{
  "router_logit_norm": 1.0,
  "shared_expert_gate": true,
  "init_std_router": 0.0154,
  "head_dim": 32,
  "norm_eps": 1e-05,
  "parallel_block": false,
  "decay_fraction": 0.843,
  "doc_mask": true,
  "dataset": "wikipedia_en"
}
Below are experts of layer 3 (counted from 0) of a mixture-of-experts language model. Rows are named router (the router's row for the expert) and show model dimensions 64-127. Each number is 128 + 24 x the weight over its row's rms, rounded and kept within 0 to 255.
After each expert's rows: "mostly gets" lists some tokens that are sent to it at least half of the time. This comes from a sample of Wikipedia text that the model never trained on.

# expert 56
router [141 138  84 129 151  95 142 148 137 127 146 150 103 113 109 151 150 111 129 116 119 157 105 120 141 143 124  92 155 101 161 105  98 104 108 160 140 161  78 155 123 128 185 100 157 136 147  96 164 154 146  78 158 114 109 132  93 120 159 149 106 139 153 128]
mostly gets: "ailway", "ethod", "atform", "ism", "levision", " TV"

# expert 89
router [117 132 135 127 142 161 145 135 117 136 153 115 124 129 151 126 108 139 127 155  99 107 181 157  86 142 136  83 147 151  77  87 133 147 169 138  92 150 167 131 105 119 125 115 154 100 174 135  95 105  99 145 142 136 170 122 118 147 132  98 117  70 133 167]
mostly gets: "gress", "ivil", " them", "о", " People", " commun"

# expert 149
router [116  82 148 104 143 129 133  81 119 137 110 148 129 149 171 190 143 157 112  99 112 134 133 115  89  93 129 165 142  98 127 112 114 137 125 128  68 129 131 142 105 141 101  87 141 135  90 128 122 107 118 170 174 136 100 110 113 126 141  76 141 108 129 110]
mostly gets: "an", "i", "ip", ")", ") and", "s)"

# expert 92
router [ 81 141 142 149  78  94 142 134 118 127 124 128 152 114 131 130 116 147 131 173 123 136 162 123 116 109 139 144 160 140 194 115 108 116 101  82 121 143  93  95 161  93 115 112 132  98 132 109 112 153 145 131 148 104 155 118 196 123 136 109 144 135 148 119]
mostly gets: " well as", "sw", "|---|---|", "ecutive", "| D", "| F"

# expert 189
router [139 104 133  95  95 144 127 165 133 122  89 152  96 119 114 102 176 125 154 136  89 117 108  91 131 113 140 120 121 116 102 132 112 110 101 126 151 122  97  94 136 160 150 158 137 103 141 175 126 112 152 170 132 122 150 113  97 130 120 169  90 183 148 191]
mostly gets: " t", " mov", " sett", " appear", " join", " clos"

# expert 161
router [110 139 123 117 147 130  98 115 116 123 147 123 143 148 110  84 129 114 105 130 158 113 129 113 122 108  66 120 142 117 102  45 131 117 151 145  72 148 132 127 131 156 139 109 158 153  74 129 139 138 109 157 172 109 117 118 113 103 122 149 102 137 137 165]
mostly gets: "\n\n", "\n", " Preceded", " son", " hon", "- Genus"

# expert 28
router [121 114 133 149 125 112 164 117 135 130 100 139 133  99 127 150 141 141 161  96 151 119 161 131 125 144 112 125  92 181 153  90 144 137  99 121 144 127 141  81  87  73 130 108 132 107 164 152 129 156 134 129 104 140 127 102 128 163 153 160 156 126 113 140]
mostly gets: "'s", "'s ", "’s", " Women's", " | .", "er's"

# expert 182
router [119 129 149 128 149 167 131 138 109 157 119 139 131 107 129 125 117 112 123 151 127 102 181 144 144 133 127  83 146 123 135 118 162  92 145  89 123 105 118 111  90  99 143 102 130 135 148 129 144 147 129 155 135 156 145 100 126 129  81 106 121 167 134 154]
mostly gets: "- Occup", "vel", "b", "por", "°E", " comb"

# expert 130
router [108 151 154 152 122 179 146 116 143  89 167 109 133 107  90 134 162 125 117  90 121 123  96 125 187 115 114 149 150 154 138 101 136 108 153 160 147 125 104 131  88 146 156 154 169 152 135 160 148 155 201 137 123 152 113 144  91 126 123 137 127 149 114 115]
mostly gets: " ft ", " | .", "°", " km", " ft", " | −"

# expert 24
router [144 166 127 122 144 145 160 127 107 130 138 128 106 160 126 152 143 103 148 121 116 144 147 125 140 178 100 136 153 121 123  97 121 134  69 135 166 151 160 117 111 121 115 123 124 100 122 167  99 142 104 103 130 136 106 105 164 155 150  92 131 161 117 168]
mostly gets: " public", " National", " national", " Sen", " local", " reg"

# expert 173
router [108 104 127 175 142 109 126 152 124 146 153 123 113 142  93 126  99 156 146 118 145 135 161 134 132 149 147 163 131 134 152 115  82 130 106  78 134 106 155 113 128 162 166 110 131 107 134 153 146 125 113 165  93 116 124 119 130 126  85 106 135 132 130 178]
mostly gets: "r", "re", "pr", " pl", " cr", " tr"

# expert 32
router [133 112 110 112 146 146 117 166 109  99 129 101  80 127 130 168 142 143 119  72 116  83 149 141 125 150 124 113 140  98  55 111  82 117  79 141 148 132 147 103  78 157 138  79 113 141  79 128 130 108 109 113 104 117 116  95 106  91 132 103 112 134 114 155]
mostly gets: "a", "ation", " social", "ula", " ra", "emorial"

# expert 124
router [150 117 112 147 124 122 148 126 123 145 129 149  97 126 107 147 125 116 137 144 110 112 153 100 161  99 151  97 102 141 149 105 164 112 112 133 122 162 190 105 140 132 117 121 112 141 145 129 103 121 148 178 129 122 162  88  91 123 166 107 115 121 104 148]
mostly gets: " it", ", he", " him", ", she", " they", ", it"

# expert 75
router [ 93 137 100 133 149 111 146 189  77 120 101 135 182 132 146 134 120 103 111 163  80 105 142 144 109 135 100 113 146 129 110 159 126 160 162  68 135 171 131 121 129 116 117 144  97 138  93 111 127 150  88 152  83 128 113 136 123  98 106 162 134 109 135  87]
mostly gets: " | P", " (C", "Ch", " (M", " (S", "-M"

# expert 123
router [161 178 116 161 163 124 145 172 103 118 121 126  63 143 157 113 131 133 176 127 160 138 130 123 160 137 166 122  90 117 140 101 103  91 117 123 147 120 131 138 120 137 126 100 157 154 163 139 136 123 120  77 148 152  98 119 134 108 122 108  93  95 136 141]
mostly gets: " club", " town", " building", " church", " community", " College"

# expert 172
router [192 162 128 150 110  91  95 117 151 118 121  93 142 111 169 155 100 129 153 127 140 152 131 125 123 127  81 134 104 122  99 117 149 121 127 117 136 141 115 122 109 137  95 169  95 117 144 143 127  79 114 173 134  98 167  95 185 160 139 102 133 122 162 105]
mostly gets: "=", " of his", "ation of the", " of an", " for his", "The"

# expert 20
router [107 116  97 108 117 186 123 130 170 172 128 144 104 172  96 111 167  92 156 119 168 104 123 102 138  77 118 116 149 129 111 144 119 142 153 130 154 105 117 139 137 102 130 124 111  81 143 179 152 145 122 142 112 144 108 148 110 157 120 133 149 120 138 102]
mostly gets: " follow", "- Died", " refer", "″", "- Occup", " inv"

# expert 84
router [130 110 129 110 124 161 156  85 108 124  92 182  96  91 146 138 147  82 118 104 116 122 107 125 123 148 109 105 110 117  84  78  90 137 123 122 124 122 118 133 127  69  92 127 177 138 132 103 144 121 134 127 148 119 137  84 124 131  80 146  80 152 153 136]
mostly gets: " a", " A", " an", ", a", " as a", " is a"

# expert 136
router [106 108 137 160 125 171 132 101 115 156 143 144 165 170 109 133 146 129 147  84 168 116 118  74 112  77 116 168  87 106 146 140 137 126 148 134 112 133  98 131 128 168 134 123 134 113 147 127 132 153 164  85 140 117 109 131 137  78 139 148 164  88 180 117]
mostly gets: "im", " acc", " named", " known", " Acc", "ominated"

# expert 154
router [ 71 139  90 100  79 170 169 108 191 151 162 163 112  94 129 135 130 111 134 154  90 148 135 135  84 119 103 162 162 140 131 129 113 168 169 153 128 175  99 136 105 133 155 121 129 138 108 138 149 115 149 104 162 137 150 125 143 160 133  97 114 121  91 135]
mostly gets: " Preceded", "Personal", " species", "idae", " gen", "- Genus"

# expert 157
router [145 162 124  93 175 115 159 117 114  88 104 130 111 125 102 144 136 123  93 133  88 124 135 140 136 100 100 168 140 117  92 134 123 117 145 125 114 140 147 134 140  94 117 116 126 108 133  83  93  85 144 159 135 120  88 139 144 153 114  90 125  64 143 100]
mostly gets: "en", " men", " stand", " Men", "irl", " relig"

# expert 168
router [131 119 121  86 136 107 160 122 135 148 127 149 123 107 142  82 127 130  84 147 148  87 135 118 145 135  97 203 139 107 136 111 125 117 101 107 107 133 137 133 144 141 108 136  85 123 113 124 118 111 146 151 123 118 146 103  98 144 121 114 118 103 141 166]
mostly gets: "in", "s", " next", "ur", "or", "forman"

# expert 52
router [100 129 175 138  95 121 153 112 135 106  81 146 114 168 130  90 144 139 132  70 105 149 125 131 162 133 127 150 138 130  53 154 136 103 152  88 140 144 115 145 142 152 152 108  99 127 144  98 171 104 130 134 147 156 120 149 144 136 137 135 128 158 159 108]
mostly gets: " v", " inter", " under", " def", " during", " qu"

# expert 41
router [121  97  86 163 156 110 126 119 151 141 140 134 152 139 139  91 123 126 174 151 106  96 184 139  99 154 101 129  87 121 147 153 140 143 159 155 136 101 122 143  96 154 142 145 119 146 158 164  90  82 105 106 135 109 127 130 114  97  88 166 112 155  97 162]
mostly gets: " Russian", "ording", "aper", "irl", " | Votes |", "ependent"

# expert 22
router [ 98  61 138 133 125 135 125 182 145  96 131 139 120  99 121 142 134 125 164 135 116 118 138 124 147 115 152  90 115  79 110 138 138 108 107 108 156  89 142 118 128  89 115 117  98 147 135 146 125 119 152 144  77 162  76 122 113  90 173  94 106  97 134 143]
mostly gets: " | S", " | N", " | L", " | F", " | D", " | T"

# expert 150
router [123 138 149 159 125 144 123 112 104 108 144 111 168 153 117 139 127 175 142 145 100 154 126 100 116  90 114 108 150 111 163 142 144  79 150 139 112  87 114  63  95 174 162 163 143 133 160 144 103 156 107 130 117 155 136  98 144 121 109 106 105 137 165 134]
mostly gets: "im", " MF", "oph", "am", " from a"

# expert 153
router [112 141 112 134 107 162 156 141 137 130 162 126 103 164 112 129 126 136 166 146 131 156 115 130 124 119 110 101 131 110 117 129  93 133 143 142 150 119 126 103 131  96 110  95 149 112 142 133 139 151 139 138  94 147 161 153  98 145 118 113 123 102 136 120]
mostly gets: "- •", "″", "- Died", "- Coordinates: ", "- Born: ", "- Location"

# expert 118
router [159 115 110 146 113 154 162 117  81 155 128 121 119 132 143 127 103 116 142 142 114 139 142 119 131 175  86 143 110  99 163 128 130 128 129 137 145 116 100 102  85 185 133 122 103 145 146 159 128  97 129 164 137 115 144  73 124 128  85 107 125 126 155 148]
mostly gets: "| No.", "lic", "merc", "ar", "rial", "isl"

# expert 114
router [114 162 121 126  81 141 111 123 155 151 175 133 136 122 131 110 145  98 126 119 158 109 146 135 111 138 114 118 119 135 172  99 126 146 156 178 127 139 128 152  90 137 141 102 106 149 138 141 142 152 134 122 105 131 164  77 143 148 145 155 123 174 116 141]
mostly gets: "atural", "lear", "ailable", "antic", "al", "S."

# expert 133
router [145 157 158 135 111 120 102 102 164 128 131 101 125 125 114 166 164 102 129 143 123 101 154 194 131 145 102 133 117 124 132 131 128 101 131 101 144 142 131  89  87 166 139  99 173 100 137 112 128 136 155 126 151 140 112 124 129 137  97 127 128  94  93  89]
mostly gets: " of the", " The", " in the", " the", " to the", "The"

# expert 121
router [161 109 151 118 146  84  96 138 173 100 122 126 128  94 122 123 118 114 132 121 119 138  57 168 121  99 172 111 132 177 120 136 161 151 117 119 130 139 121 164 171 129 124 176  84 143 103 117 145 128 118  93 135 128 135 132 157 107 136 111 184 116 152 109]
mostly gets: "i |", "o |", "i | ", "i,", "o | ", "a |"

# expert 63
router [ 92 115 140 138 159 149 118 144 129 115 138 135 164 135 126 120  86 106 104 104 138  82 130 111 138 137  74 113 163 114 118  74 116  90 160 121  50 182 114 112 121 162 123 133 178 181 126 113 135 132 128 152 132 124 131 121 123 116 126 153 123 131 161 128]
mostly gets: "\n", "\n\n", "|---|---|---|---", "=", " non", "==C"

# expert 112
router [126 135 113 142  89 111 120 140 101  94 137 119 129 168 141 155 139 150 168 109 180  92 182 147  78 153 102 122 106 126 129 101 106 132 114 137 116  96  69 129  97 146 129  86 118  84 140 110 112 146 146 157 124  95 120 175 138 141 146 135  94 137 140 130]
mostly gets: " art", " music", " Music", " career", " political", " education"

# expert 8
router [148 144 110 116 125 114 117 100 120 104 180 150 109 149  97 114 156 101 132 157 122 172 116 119 141 172  76 108 110 122 153 160 152 139 133 102 100 158 118 151 153 105 159 128 139 105 123 148 129 124 104 153 122 141 144  71 153 129 133 108 138 148 112 165]
mostly gets: " com", " g", " w", " r", " ro", " light"

# expert 62
router [127 134  87 107 129 110 125  62 145 107 138  94 164 157 126 129 102 151  87 157 145 114 126  95 122 117 154 114 126 126  93 169 117 137  77 134 163 129 122 156 128 143 133  89 116 117 133 107 139 128 103 116 112 155 123 123 131 131 104 100 104 147 109 131]
mostly gets: " this", " two", " its", " one", " other", " three"

# expert 90
router [108 124 140 113 120 161 185 133 137 167 137 141 128 184 141 116 137 192  58 144 136 152 161 109 117 157 158 121 132 116 159 123 105  86 106 124 152 146 154 119 134 146 131 124 155 149 149 140 127 142 128 104 135 152 123 178 105 132 120 133 127 155 127 139]
mostly gets: "sequ", " mi", " minutes", " Dou", " inj", "gl"

# expert 27
router [126 112 175 161 132 132  94 154 110 124 100 128 136  90 121 109 112 128 137 118 127 109 123 116 155 138 130 124 171 145 118  97 113 139 136 172  85 135 108 146 124 165 166 126 111 146 107 152 203 109 110 142 119 158 108 145 143 161 165 126 145 135 132 123]
mostly gets: "ult", " dec", " d", " rec", " att", " ne"

# expert 66
router [107 104 142 117 114 130 146 113 113 106 164 144 104 120  81 100 133 131 104 136 114 156 121 128 132 147 130 119 133 125  99 154 130 132 124 111 145 116 122 177 122 165 116 138 138 144 172 144 168 101 132 136 110 142 165 136 139 136 162 129 140  81 112 113]
mostly gets: " mag", " int", " ref", " exp", " rest", " kg"

# expert 98
router [100 137 169 115 102 154  75 119 177 100 130 121 159 162 123 150 120 166 135 116 164 135 102 105 146 132 145 117 128 112  86 143 143 161 134 120 134 150 108 155  96  90 104 119 140 119 115 126 109 159 176  80 161 135  92 149 109  93 131 126  96 116 136 115]
mostly gets: "- Website:", " These", " His", "anguage", " The", "stitu"

# expert 155
router [165 139 101 107 128  97 119 116 129 128 133 158 129 101 102 156 110 111 129  85 126 141 112 141 135 185 140 160 131 134 186  69 131 102 156 131 123 108 127 114 117  72 109 110 125 139 139  80 181 161 140 153 187 113 131 142 130  98 127 126  99 107 139 138]
mostly gets: " Best", "==See also==", " men", " list", "ources", "istics"

# expert 61
router [114 123 154 101 140 130  94 186 129 148 125  77 158 140 142 137 120 112 109 118 124 139 130 132 141 147 121 107 103 110 125 133 156 139 129  84 146 153 168  99 125 110 114 129 133 164 167 108  49 145  99 143 174 152  95 118 142 158 131 137  78 170 128 120]
mostly gets: "In", " In", " On", " At", " Be", " Dr"

# expert 26
router [160  95 102 165 159 126 152 105  95 118 148 121 138 109 124  99  98 127 167 173 124 157  92 138  87 146 146 123 125  95 181 119 111 149 120 104 126 114 129 107 149  96 137 103 130 138  99 182 124 123  98 108 170 162  92 138 129 139 144 138  81 166 130 121]
mostly gets: " oper", " used", " comm", " design", " Co", " music"

# expert 101
router [ 89 135 133 132 125 136 117 111 153 161 140 125 160 142 135 144 139 170 107 140 153 125 148 149 147 149  86 132 134 121 138 157 130  82  77 123 134  89 106  91 143 118 131 140 131 144 158 122 119 128 139 134 101 164 183 141 124 134 115 154 150 111 114 180]
mostly gets: "022", "012", "023", "024", "016", "015"

# expert 38
router [111 128 113 132  99 139 122 126  91  91 117 137 101 123 112 173 128 116 125 115 159 118 137  69 104 137 147 156 135 135 175 108 152 144 156  93 133 155 123 107 154 126 137  84 166 120 160 121 184  78 155 170 173 120 141 116 190 135 106 122 132 126  94 114]
mostly gets: "p", " p", " prop", "qu", " en", "xt"

# expert 23
router [136 119  95 111  86 122 122 138 176  88 106  83 113 155 146 152 132 116 160 150 110 145 115 125 119 158 128 104  91 124 108 162 189 131 121 111 104 123 141  93 108 111  99 131  63 133  99 111  95 133 102 125 150 108  83 110  99 140 126 122 119 151 147 124]
mostly gets: " S", " Be", " An", " Mar", " Y", " Se"

# expert 77
router [116 135  96 145 128 110 160 135 159 157 131 144 119 108  96 119 134 126 105 164 142 162 100 146 141 140 161 135 127 131 121 103  94 127 151 140  90 138 112 135 162  68 106 126 114 174  96 148 106 145 107 195 131 107 169 152  96 138 101 137  90 132 126 114]
mostly gets: "ers", "k", "s", "ks", "ters", " Swed"

# expert 170
router [121 140 123 115 134 113 120 119 153 128  93 124  97 145 115 172 160 129 139  94 148 165 140 102 132 109  98 132 115 102 126 130 135  89 183 193 111 111 108  99 160 136 134 139 160 159 124 163 122 135 142 119 162  80 128 135 148 144 165 120 112 124  83  91]
mostly gets: " in an", " died", "ed in", "In ", "aving", " When"

# expert 74
router [105 120 100 150 177 136 120 146 162 161 114 150 130 178  95 123 130 111 123 125 181 154 151 103 142 136 157 146 138 130 120 131 135 101 158 125 135 141 105  99 143 153 123 160 128 146 168 125  80 113 161 115 149 145 153 135 101 104 173 144 143 142 114 121]
mostly gets: " called", " became", " known as", " become", "atform", " founded"

# expert 165
router [156 132 146 130  59 174 115 164 127 150  78 113 149 148 167 112 150 102 129 153 116 152 134 149 139 116 130 112 126 110 140 142 132 104 116 108 156 123 101  99 101 105 112 136 113 142 146 142  72 104 104 116 134 128 118 136 118 166 109 106 113 173 157 154]
mostly gets: " Ar", " In", "In", " Pr", " ar", " Pal"

# expert 119
router [156 115 106 158 129 113 136 130 117  71 124 124 122 106 130 170 116 139 137 107 138 103 122 156 146 162 130 146 128 160 141  94 123  99 117 133 111 144 122  94  84 131 117 147 124 196 132 163  96  79 130 149 130 130 106 148  91 132 148 133  94  98 152 131]
mostly gets: "ederal", "ospital", "ocument", " Democratic", " support", " fund"

# expert 53
router [108 187 141 119 153 162 165  97 103  81 189 127 100 107 150 144 159 154 134 102 107 127 130 123 151 133 160 129 122 158 158 147 101 149 140 140 136  77 125 121 148  88 125 133 155 147 154 135 129  98 112 145 150 203 122  96  77 124 131 143 147 136 109 133]
mostly gets: "%", " days", " years", "aves", " minutes", "jects"

# expert 51
router [137  87 140 107 119 125 167 144 160 114 127 139 105  85 139 131  95 110 118 129 105 122 100 117 124 118 141 122 114  87 119 113 144 161 117  97 153  84 148 153 111 125 135 149  93 163  98 153 165 113 121 130  99 163 111 118 161 131 139 138 116 122 147 103]
mostly gets: "a |", "\" |", " during", " | USA", "; |", " due to"

# expert 4
router [106 110 136 102 102 123 142 100 107 166 137 125 145 127 168 134  99 144 137 130 128 121 138  97 151 135 139 105 100 154 135 119 124 114  74 155 187 140 144 105 103 118 114 107  91 159 128  80 107 148 105  98 102 160 107 168 135  97 103 130 118 106 114 137]
mostly gets: "2", "10", "11", "16", "65", "52"

# expert 191
router [129 125 122 115 141 147 120  98 115 118 157 131 123 126 127 120 130 147 155 104 117 160 100  91 175 132 153 126 140 111 168 132  89 184 118 123 126 139 157  97 118 148 150  90  88  98 129 130 113 160 156 124 146 200  62 156 110 141 130  99 121  69 119 165]
mostly gets: " District", " office", " government", " district", " election", " died"

# expert 187
router [149 135 133 115 153 138 143 156 101 106 138 139 118 140 136 114 144 165 150 114 120 150 108  97 118 151  92 146 110 101 152 177 132 182 152 101 104 173 154 190 162 118 122 134 148 140 109 140 146 131 144 183  94 101 124 118 156 152 111 152 144 172  92 114]
mostly gets: " st", " r", " tr", " pro", " cr", " Br"

# expert 11
router [112  90 153 157 137 118 139 155 144 106 127 150 116 152 141 130 145 167 129 105 150 120 124 140 163 145 137 110 170 118 123 105  87 163  91 142 141 131 127 136 100 103 131 116 111  87 167  66 130 131 149 111  68 158 127 122 123 109 159 111 144 113 151 143]
mostly gets: " |", "|", "% |", "a |", "==See also==", "s |"

# expert 80
router [113 133 123 106 130 130 104 145 122  95 167 132 127 135 124 130 114  81 164  94 172 107  97 124 172 165 174 161 131 131  93 159 117 173 137 114 130 110 145 148 122 130 133 155 138 143 141 107 111 129 168 117 158 142 157 108 127 113 157 124  85 147 118 115]
mostly gets: "ross", "idge", "ein", "ittle", "ck", "lin"

# expert 176
router [131 156 101 124 132 149 154 104 106 182 113 139 145 114 151 115 144 119 111 148 140  96 173 118 116 104 111 114  56 153 133 162 144  97 113 151 147 124 156  84 126 109 148 108 122 101 135 102  89 149  98 110 128 133 120 161 159  96  67 149 132 112 108 143]
mostly gets: "87", "57", "77", "88", "11", "56"

# expert 188
router [153 154 181 152 143 105 156 134 139 150 121 106 104 195 122 140 129  89  84 113 122 122 150 144 149 116  99 152  92 112 138 136 132 168 133 116 147 111 103 125 127 152 132 145 159 146 125 140 171 127 115 140 156 137 114  94 177  83 114  92 127 100 145 104]
mostly gets: " in", " over", " South", " during", " for the", " through"

# expert 81
router [111  91  96 152 123 113 128 121 127 102 182 104 148 160  85 152 119 100 103 131 163 137  98  83 150 155 127 114 123 113 116 128 106 121 104 138 129 143 117 163 125 170 115 165  92 169 136 139 162  99 136 110 140 145 137 139 116 123 170 176 114 119 133 109]
mostly gets: " system", " published", " using", " version", "atform", " develop"

# expert 33
router [126 124 115 126 112 110 151 133 114 147 127 104 141 154 111 123 150 130 123  70 166 145 165  97 115 112 105 110 148  95 147 108 149 133 113 118 107 156 124 103 149 160 132 114  96 123 132 114  86 102 150 111 114 140  95  82 165 139 145 136 144 128 137 104]
mostly gets: "ed as", " as", " num", " tri", "enth", "ument"

# expert 128
router [144 133 149 119 145 136 106 135 128 123 156 135 120 123 136 135  99  97 113 102 160 146 116  96 149 134 135 105 143 121 127 105 123 125 134  86 151 138 111 107 129 101 117 160 137 155 129 104  80 106 145  96 163 138 149 119 126  85 148 129 125 171 118 152]
mostly gets: " is", " was", " have", " were", " are", " =="

# expert 120
router [139 139 150 110  98 151 110 130 113 145 147 149 130 145 138 154 114 131 109 116 137 107 169  86 144  93 120 109 106 137 141 143  97 139 139  95 116 105 116 150 121  87 122 183 117 117 158 106  86  68 138 111 126 142 117 155 104  92 117  90 142 130 122 160]
mostly gets: " is", " are", " has", " is a", " was the", " was"

# expert 37
router [130 140 152 151 163  95 112 159 133 119 168 104 147 161 135 121 133 120 151 109 116 166 128 153 149 174 147 147 131 111 189 104  70 137 111 139 155  79 127 136 120 158 167 112 148 118 155 119 113 136  67 136 162 159 108 136 155 128 136 126  97  93 173 149]
mostly gets: " League", " State", " University", " District", " Cup", " series"

# expert 116
router [126 118 102 118 151 110 130 102  91 130 145 154 105 106 104 156 104 144 131  89 125 119 139 123 141 111 129 135 134 120 138  96 124 150  81 116 126 120 122 159 160 136 112 105 135 129 142 151 181  83 125 137 119 110 139 126 121 108 179 117 146 110 137 106]
mostly gets: "io", "ona", "ena", "ination", "ta", "ini"

# expert 138
router [103 149 131 100 121 100 160 138 139 161 100  81 140 148 157 121 144 109 116 129  99 118 115 151 105 153 117 135 105 106 102 126 178 157  90  87  95 137 178  91 131 126 122 124 110 142 130 141 141 129  93 152 130 164  91 120  84  83  83 163 146 127 146 116]
mostly gets: " (N", " (F", ", N", "″N ", " of N", " in S"

# expert 166
router [106 140  85 144 108 122 135 102 154 112 145 134 139 156 140 122 129  74 140  93 131 110 131 122 147 124 134 129 114 133 141  96 117 116 141 139 148 139 156 167 112 164 155 134 125 136 148 135 108  94 136 134 120 123 172 105 203 112 148 141  94 137 163 137]
mostly gets: "ian", " American", " new", " French", " German", " to a"

# expert 106
router [113 107 168 125  91 142 140 119 126 115 102 154  95 141  82 128 156 132 139 110 168 100  92 123 116  80 158  58 131 110 103 100 107 131 124 125  90 140  97  99 120 113 135 118 153  90 118 119  99 151 160  88 137 119 174 114 128 134 139 135 128 155 121  90]
mostly gets: ") is a", " He was", " develop", " is a", " is an", " worked"

# expert 47
router [131 141 147 129 110 137 141  66 117 146 110 165  96 156  69 139 176 127 155 135 126 128 133 127  97 128 153 121 139 154 112 136 103 120 172 126 122 157 156 166 114 103 174 152 170 102 162 111 127 126 149  87 193 108 137 157 118 136 120 103 143 128 110 158]
mostly gets: ".", "s.", ").", "\".", "a.", "es."

# expert 129
router [103 135 117  64 108 117 126 124 145 131  94 109 112 129 139  88 187 112 111 126 172 137 121  95 128 151 124 146 117 139 117 124 164 169 117  79  95 142 101 152 144  93 137 148  92 125 121 129 146 133 100 131 124 181 137 146 116 143 115 173 131 122 147 111]
mostly gets: " D", ", D", " (D", " | D", "; D", "; N"

# expert 73
router [121 172 106 162 141  84 131 135 154 116 103  65 142 151 129 164 118 125 125  79 179  92 127 108 136 116 123 126  91 131  99 128 166 109 119 146 120 153 128 112  72 133 135 152 116 149 130 149 139 128 121 161 156 101 136 120 180 100 128  92 123 139 115  73]
mostly gets: " of the", " of", " from", "s of", " between", " of a"

# expert 141
router [135 139 107 128 112 127 160 145 122 125 149 147 102 111 147 132 168 112 152 123 132 120 180 172  88 123 137 151 142 147 104 139 119  92 149 140 137 114 162  84 107 153 145  88 114 103 116 118  75 103  96 144 154 148 127  87 115 163 124 106 147 155 133 143]
mostly gets: "erv", "atural", "In the", "ort", "mb", "emor"

# expert 139
router [125 164 127 123 175 152 124 140 109 109 159 156 112 133 117 134 136 109 155 120 109  81  74 138 191 118 139 142 129 152  97 128 142 123 107 132 152 108 119 157 132 148 147 100  92 117  85 133 130 175 133 122 101 118 163 109 142  93 116 121 108 104 119 143]
mostly gets: " California", " Florida", "go", " Island", " New Zealand", " Carolina"

# expert 117
router [132 106 125 162 122 143 116  99 142 142 137 132  98 161 139 148  81 102 136 131 159 112 124 134 162 137 141 151 119 115  88 154  98 124  84 136 176 145 151 147 102 156 108 103 157 151  80 143 189 173 133 112 102 161  99 139 119  91 132 129 111 139 116 132]
mostly gets: "ocument", "igital", "irc", "  ", " There", "',"

# expert 49
router [118 158 129 128 149 155 128  93 149 108 135 150 132 155 119 136 163 136 111 115 124 113 137 115 163 128 114 141 134  95 154 167 127 109 123 134 137 138 126 126 130 140  96 152 103 135 132 133 122 156 176  74 121 126 158 123 114  68 144 180 131 107 134  83]
mostly gets: "014", "011", "012", "017", "005", "010"

# expert 183
router [ 98 143 131 163 117 105 135 124 134 105 100 162 135 148 140  84  81 120 134 110 157 107 142 108 137 135  96 148 165  81  94  80 143 139 122 127  98 150 146 127 126 190 117 140 146 143 139  95 136 152 115 152 151 126 122 146 165 124 117 160 136 155 185 122]
mostly gets: "\n\n", " ind", " based", " fre", " gen", " non"

# expert 7
router [136 102 127 113 110  96 130  62 136 173 141 116 126 124 141 109 103 152  83 148 118 133 150 115 127 114 143  98 119 162 179 169 106 109 143 149 167 112 139 122 130 115 112 113 114 129 148  81 101 153  93 128 114 103 145 139 165 101  93 117 114  88  92 141]
mostly gets: " two", " three", " several", " four", "- •", " five"

# expert 64
router [103 153 118 131 134 118  92  92 138 111 168 140 142 156 118 148 172 177 110  84 124 118 128 136 139 131 113 148 136 120 148 160 116  84 105 152 160  81 131 148 159 137  97 144 140 151 145 136 104 109 137 136 127 124 131 109 109  93 151 149 110 110 124 151]
mostly gets: "014", "010", "011", "015", "012", "017"

# expert 147
router [136 110 128 158 114 161 103 149 126 118 161 169 112 108 120 132 109 128 141 166  92 166 157 112 117 117 130 161 141  85 176 161  87 171 134 123 137 157 106 129 130 160 129 122 116 140  79 166 115 114 133 131 111 167 137 151 150 158 170 131  89 100 128 138]
mostly gets: "itor", " director", " politician", " original", " artist", "atre"

# expert 159
router [152 167  99 148 144  96 151 160  80 129 154 123 118 103 161 129 138 114 124 156 139 126 105 112 157 149 129  73 112 156 136 147 105 106 112 102 145 117 119 131 168 179 114 130 101 130 114 138 150 136 137 120 121 155 160 122 121 114 130 123 100 123 120 179]
mostly gets: " forces", "craft", " areas", "jects", " services", "ments"